Below are experts of layer 2 (counted from 0) of a mixture-of-experts language model. Rows are named router (the router's row for the expert), gate (a neuron's input weights, with its number), up (a neuron's input weights, with its number) and show model dimensions 0-79. Each number is 128 + 32 x the weight over its row's rms, rounded and kept within 0 to 255.
After each expert's rows: "mostly gets" lists some tokens that are sent to it at least half of the time. This comes from a sample of Wikipedia text that the model never trained on.

# expert 9
router [114 147 112  95 112 128 187 160 128 175 130  72 146 131 115 174 151 108  77 142  92 127 153 161  86 119 119 146  88 104 128 164 134 115 106 140  68  83 107 163 136 112 161 122 127  96 141 192  87 162 104 104 161 132  64 130  72 119 136  98 170 138 108  94 127  96 110 155 148 127 128 157 123 146  95 122 169 104 104 145]
gate0 [ 92 130 131 100 142 123 182  75 129 134 148 130 154  72  94 148 105 152 148  99 129 144 115 162 129 131  69 159  85  74 122 175 125 106 179 168 120 147 139 149 137  84 113 101  98 117 123  79 160 171  49  62 136 162 170  85 124 145 113 156 113 110 130 105 115  45 140 170  69 142 115 132 182 111 173 103 151 155 160 151]
up0 [112 127 139 166 140 119 117 154 133 129  93  46  90 156 103 173 121 167  98 141 189 105 162 146 121  98 138 180  68  79 110 113 161 156 164 154 177 106 190 136 168 134 125 132  71 100 155 114  74 167 114 125 120 120 129 147 103 101  89 110 134 171 133 132 177 145 144 150 113 124  73  79 137 112  62 169 151 131  69 162]
gate1 [ 29 148  74  91  53 154 130 161 125 157 152 159 116 134  64 144 171 120 143  73 119 127 128 142 153 110 125 123  97 127 117 119 132 130 144 151  83 126  28 135  84  86 148 174 144  89 121 177 128 140 139 130 136 131 154  22 143  85  83 138 132 113 128  94 161 142  99 167 137 102 103  94 108 135 149 144 102  85 114 171]
up1 [ 96 159  66 115  51 128 149 152 122 140 146  95 163 161 112 167 135  99  70  67 141 123 106  89 118 110 161 141 144 159 126 138  97 136 142 106 109  95 105  87 110  69 127 189 148 103 153 187 102 113 140 129 121 141 100 116 149  81 119 101 185 191 121  72 145 162 156 195 150 139 129  88 121  76 151 113 136 114 109 149]
mostly gets: " |\n", "|---|---|---|---|---|\n", "|---|---|---|\n", "|---|---|---|---|\n", "|---|---|---|---|---|---|---|\n", " occur"

# expert 73
router [129 195  96 157 111 125 195 134 126 172 138 143 130 100 126 136 129  99 144 108 110 165 134 177 121 148 117 133 127  76 140 177 119  82 120 101  16  91  62 148  99 152 133  69 137 106 144 141 169 118 115 127 126 149  45 170  99 129 141 147 135 123 117 143  88  90  94 149 136 105 196 151 118 121 193 189 138 137 110 158]
gate0 [121  89 144 137 132  92 135 219 114 121 175 142 162  58 217 186 110 123 148 130 107 184 111 131 136 122 131 129  97  95 113 162 139 167 137 135 146 180 160 134 100 132 159  93 152  98 127 180 119  79 107 125 120 139 146 100 103 134  75  84 125 138 111 125 153 101 108 116 103 105 150 136 141 129 126 167 108 154 154 134]
up0 [ 84 151 130 139 135 126 121 153  92 181 142 107 154 112 166 166 125 139 184 152 191 130  82 121 214  89  99 134 178 127 133 144 144 167 146  98 100 130 100 150 180 195 200 134 137 110 179 149 128  72 103 148 144 101 137  90 161 171 129 138  93 119 105 149 131 142  85 111 109  57 134 135 154  99 159 169 112 149  99  99]
gate1 [172 124 125 113 126  96 151 115 102 109 118 171 158 124  92 133  65 160 134 132 135 150 150 110  88  79  93 135 154  98 128 115 126 121 132  93  80 182 113  94  78  93 133 116 124 125 119 180 161  95 124 103 139 104 111 134 122 101  80 145 165  61 151 133 174 147 141 102 142 139 177  98 145 133 158 157 166 144 128  76]
up1 [129  94 132  79 134 164  70 120 100  96 200 137 149 158 118 146  87 149 122 142 193 122 142 182 153  98 115 106 109 118 134  81 165 142 174 113  74 190 144 120 141 109 146 128 159 135  87 127 146 136 125 102 133 138 157 179 122 142 152 207 160 126 183  76 152 171  99 160 166 114 109 127 160 126 117 143 107 143 116  61]
mostly gets: "|", " May", " June", " January", " October", " April"

# expert 53
router [ 93 133  61 111  90 109 156 142 101 149 141 161 102 145  93 123 140 130 128 195  59 126 109 104  60 156 107  98 129  71 115 138  99 181 168 154 113  94 153 120 127 149 133 138  83 103 123 136 141 149 128  80 153  81  53 123 113  95 155 159 122 102 127  88 115 138  90 118 118 124 202 134 131 148 156 121 115  98  95 167]
gate0 [153 173 144 159  92 123 129 112 144 131 169 161 159 126  77 161 134  98 142 157 132 182 117 128  61 162 108 158 183  79 141 124 134 136 170 116  89 161  95 134 111 158 162 123  99  78 186 106 102  90 128  90 151 109 161 215 163 192 154 120 132  77 132 147 126 136 101 115 173 112  85 121 117 169 124 114 144 133 143 149]
up0 [ 82 125 127 115 165 155 106 185 154 120 176 120 177 105 102  59 143 117 145 120 143 132 192 177 162 155  94 120 159 178 153  80 112 147 103 165 144 107  85 156 116 130 119  56 152 172 123 152 114 132 119 127 131 189 152  63 116 195 132 126 133 140  93 136  86 171 149  93 140 138 122 155 101 112  98 103 188 167 128 138]
gate1 [136 111  82 121 118  98 140 112 112 154 159 142 142 123 145 120  71 103 141 115 131 149 114 127 117 130 166  93 130  69 102 128 175 127 155 117 158 136 140 128 143 108 126 152 122 156  91 102  76  84 118 103 127 114 107 123 139 179 121  52 218 110 151 148 165 162 122 106 139 128 170 143 105 127 114  77 149 154 189 160]
up1 [138  66 112 150 184 156  85 175 146 112 124 116 156 138  76  77 122 161 170 128 171 102  77  79 133 176  86 115 103 155 140  97 107 137 117 159  67  82 132 117 117 125 141 114 148  84 161  81 142 150 117 182 132 107 117 101 106  98 126 117 149 105 136 135 115  68 133 114 143 130 194 112 125 113 168 142  64  87  98  93]
mostly gets: " km", " high", " public", "-s", " post", "-m"

# expert 12
router [ 71 148 120  99 138 128 106 143 124 159 155 122 122  96  82 114 135 105 113 150  79 139 146 133 110 149 125 107 113  76 100 132 124 146 175 174 168  95 137 155 126 178 119  94 164  99 105 182 162 136 107  86 119 106 115 156  92 139 147 142 158 139  71  81 141  91 139 126 171 169 127 184 145 126 160 107 119  31  89 142]
gate0 [123 130  73 125 141 139  78 183 149 164 136 140 122 101 168 162 115 151 108  59 127  70 118 105 127 112 139  96 151  36 136 144  72 128 149 173 152 119 131 152  88 139 139 102 156 118  94 116 149  86 138 159  81  63 129  58 100 128  69  79  88  83 150  62 120  65 135  73 172 210 132 163 111  89 153  98 161 160 116 121]
up0 [124  87 168 171 120  87 115 129 161  81 114 102 149 102 109 135 110 140 167 167 139 212 141 133  72  87 100 116 183 106 127 129 133 121 153 154 106 147  83 198 147 158 132 123 101 114 124 111 138 157 142 116 101 135 129 131 150 125 163 156  45 139 155 137 105 155 156 102 142 167 140  72 121 164 156  73  98 115 107  82]
gate1 [157 120 147 142 161 104 145 107 117 161 159 138 136 169  75 101  94 187  97 132 121 121 162 197 125 125  86 144 139  67 143 124  84 144  90 126 145 101 196  95  97 156 177  82 151 115 123 106  61 104 128  98 151  74  89  73 149 144  50  44 127  81 136 130 126  93 110  69 155 125 140 118 167 102 132 118 179 135 161 117]
up1 [ 76 171 145 149 101 110 116 116 144 115 108 167 113 155 100 112 134 206 158 110 125 170 148 133 100 109 175 108 130  43 150 126 121  68 152 155 126  90 127  92  77  92 106  99 114 132 157 106  95 148 143 113 124 149 147 129 121 103 137 153 144 115 209 164 114 176  83 124 134 126 149 139 165 117 106 141 163 165 102 100]
mostly gets: ".", ".S", ".C", "!", ".K", "?"

# expert 25
router [127 141 164  93 122 133 155 143 156 167 131 119 151  96  62 188 144 161 138 129 108 156  88  93 147 127 114  90  90 104  87 111 109  86  81 127 111 100 133 183 128 118 137 109 123  33 112 104 128 148 143 114 107 134  90  78  95 149  96 122 131  93  90 162  97  87  78 103 170 188 158 143  87 143 181 127 116 153 129 179]
gate0 [131 133 146 126 128 149 183 147  68 151 158 170 176 127 142 174  89 162 158 113  43 167 126 113 121 106 131 164 164 145 164  97 124  43 106 112 114 108 131  89 115 134 132 164 187  74 176 187 210 172 121 179 141 129 125  96  78 190 126 141 162  75 138 143 153  42  92 120  90 130 125  77 108 118 162  75 135  95  99 182]
up0 [163 197 144  70 160 126 133 115 119 105 143 158  77  72  83 100 144 124 122 122 135 132 136 111 146 129  90 123 119  97 181 161 134 116 127 145 153 112 186 116 118 133  95  83 118 124  40 146 157 170 189  90 127  53 148 111 177 132 152 132 109 146 142 117 162 168  47 114 152 128 137 130 100 102  83 105 126 133 107 178]
gate1 [152  58 115  78 126 140 130  89 118 153 159 110 123 136  96 107 140  57 156 161 131 150  58 188 133 126  86 170 109 160 100 106 112  80  84 121 150 132  77 153 173 112 129 120 170 145  82 208  58 142 128 150 189 135 149 115 103 142  87  96 135 188 129 115  97 116 116 102 122 127 160 151 176 160  89 110 155  84 191 191]
up1 [100 131 154 137 147 147 143  78 109  82 127 129 119 121 163 106 157  90 167 130 138  60 123 108 127 170 152 199 159  88 149 138 139  95 107 100  80 142 136 153 123 106 184 136 171 131 157 115 105 138  85 112 188  93 101 134 170  84 144 145 149  48 144 151  89 155 116 147 107 196 131 144 128 141 118 186 104 155 149 144]
mostly gets: "ville", " Jones", "ford", " Smith", " Williams", " Wilson"

# expert 54
router [110 138 106 123 104 135 185 166 162 156 143 148 158 165  96  97 157  95 189 194 106 137 153 145  94 123  85 143 132  83  98 141 118 114 154 129 180  69 117 188 123 155 129 124 115  79 112 159 181 192 101  84 131 128  49 132 100 104 126 144 118 151 100 111 102  87 121 134 198 133 149 179 186 172 138 133 129 132 144 191]
gate0 [ 97  75 120  90 161 171 126 142  98 177 148 107 146  56 101  93  77 210  73 179 135  93 133 137 171 158 175 184 160 153  99 153 128  92 132 132 116 137  95  88 161 105 100 137  86 115 156 179 154 136 120 125 115 145 107 115  85  99 123 104 151 130 145  78 145 121 151 210 127 107  82  83  87 174 140 146 102  98 153 159]
up0 [150 164 169  66  73 156 120 109 140 116 125 128 167 135  94  99 101 126 152 106 163 165 107  75 195 161  97 141 117 135  66  85 145 123 121  87 173 115 123 148 106 142  95 124 113 101 140 197 148  99 161 149 183 144 133 147 130 105 174 173  86 116  86 172 113 157 116 172 143 120 127  90  96  92 177 135  70 143 142 131]
gate1 [164 163 162 178 140 180 122 152 135 127  97 108  90 157 159 115 119 135 129 133 115  78 113 111 116 156 129 150 106 112  95 146 206 182  77 166 140 169  85 128 121 107 107 139 183 115 175 157  67 137 120 166 133 102 180 132 123 124 133 130  47 131  63 182  76  95 131 149 144 177  92 196 133 196 159 100 135 133  89 137]
up1 [110 203 120 155 179 130 110 179  76 164 143 138 151 140  85  99 161 172 153 150  93  95 194 118 158 101 100 124 119 201 115  52 151 174 122 155 175 115 145 127 189 154  96 131 107 154  96 132 159  73  99 130 163 108 143 102 110 143 117 115 150 157  74 112 115 191 132 127 148 183 110 141 143 182 113 107 167  51 138 115]
mostly gets: ").", "\".", ".\"", " times", " respectively", ".g"

# expert 48
router [ 95 126 109 109 124 139 133 153 128 174 118 132 108 122 131 132 133  54 127 178  86 108 126 158  71 116  84 121 135  91  99 143 121 120  64 118  98 104 148 135 113 170  82 166 180  77 139 187 136 151 111 131  92  80  90 166 110 128 148 130 236 166  56 101 124  47  97 100 193 159 181 150 129 158 160 107 156 126 136 110]
gate0 [110  94 120 142 172 114 123 169  64 141 116 132 119  95 163 115 189 136 173 129 112 115 115 164 169 156 153 182 120 106  79  95 117 160  96 161 146 157 116 150 176 123 159 119 105  92  97 118 146  65 111 164 129 104  94 102  99 160 124 158 209 124  72  64  60 129 119  91 124 220 100 119 166 148  45  60 150 111 142  83]
up0 [122  77 114 148 175 107 125  95 225 123 158 126 155 100 156 120 110 177 103 150 126 129 108 115 115 115 126 134 111 151 111 117 118 144 149 109 140  99 117  80 107  76 107 145  98 163 169  89 183 181 111 127 126 137 110  84 165 111 125 157  81  71 117 159 108 146 145 129 206  87 121  70 138 149 130 133  66  58 132 205]
gate1 [117  75 128  69 173  47 133  94 118 129 142  85 130 160 131 162 164 112 134  95 133 120 122 194  89 106 106 154 116  82 114 158  85 111 140 172 148 138  99 113  68 134 190 126 108  64 102 123 101 140 116 102 153 181  99 125 115 103 159 160 144 102 143 131 165 157 119 146 158 186 143 145 179 119 167  94 160 158 118 150]
up1 [107 110 121 117 146  86  75 132 128  90 133 100  85 160 118 150 173  72 149 119 153 110  99 197 132 108 167 159 150 105 183 125  61 121 145  97 112 165 172  74 158 104 120 166  95  97 145 100 111 147 108 138 136 141 158 171 213 161 109 140 174 123 111 140 149 206  93 149 107 176 111 142 151 114  84 106 130 105 137  97]
mostly gets: " Website", "=", " Binomial", " Genus", "|", " www"

# expert 30
router [112 160 127 109  95 142 174 132 131 208  99 116 167  49 130 124 160 110 119 157 125 153 141 143  77 143  76 146 109 130 102 137  85  84 133 114 117 103  97 183 140  93 112 114 165  83 123 167  87 186  96 145  76 176  52 116  85  97 181 157 189 135  79 140 150  98 143 142 214 116 184 208 118 130 142 130 138 106 114 138]
gate0 [115 163 186 171  60  99 166 141 128  84 137  85 122 189 124 152 121 140 111 194 140 162 114 154 107  79  84 167 132 152 125  80 228 141 131  90 154 114  88 117 112 138 123 159 108 129 167 133 145 136 107 104 139  97 145 130 131  97 129 117 159 153 141  94 148 218  71  61 149 137  93 181 157  98 107  90 151 123 118 118]
up0 [155 154 176  86 108  93 142 108 128 159 133 152 115 170 149 126 152 151 157 165 122 139 159 178 175 103 150  89 138  89 132 103 157 155 127 109 144 143 148 109 110 146 121 228 165  76 141  97 144 130 175 116  80 106  89 149  99  23 115 147 158 111  86 168 135 154  80 102 148 213 103 159  92 112  87 153 186 137 132 119]
gate1 [118 116 141 111 119 144 145 136 151 169 180 186 108 126  97 118 133 164 128 155  46 128 142 133 164 118 141  62  60 109  60  76 119 171 159 150 154 111 130 149 114 150 147 202  54 107 156 117 133 139 183  75 118 148 117 147 119 136 110 119  60 134 129 102 113  96 113 154 146  83  56 129  90 179 130 150 146  86 193  92]
up1 [116 126 112 158 169  93  70 124 110 149 111 171 108 143 116 131  73 166 147 111 135 173 152 130 167 151 124  73 114 144 113 148 147 127 123 136 164 205 107 139  95 137 130 121 138 131 108  78 145  76 133 161 134 138 131 109 115 147  88 131 107  85 157  91  61 100 131 166 115  81 148 145  97  84 183 123 168  68 127 157]
mostly gets: "\n", ")\n", ".\n", ";\n", "\"\n", ").\n"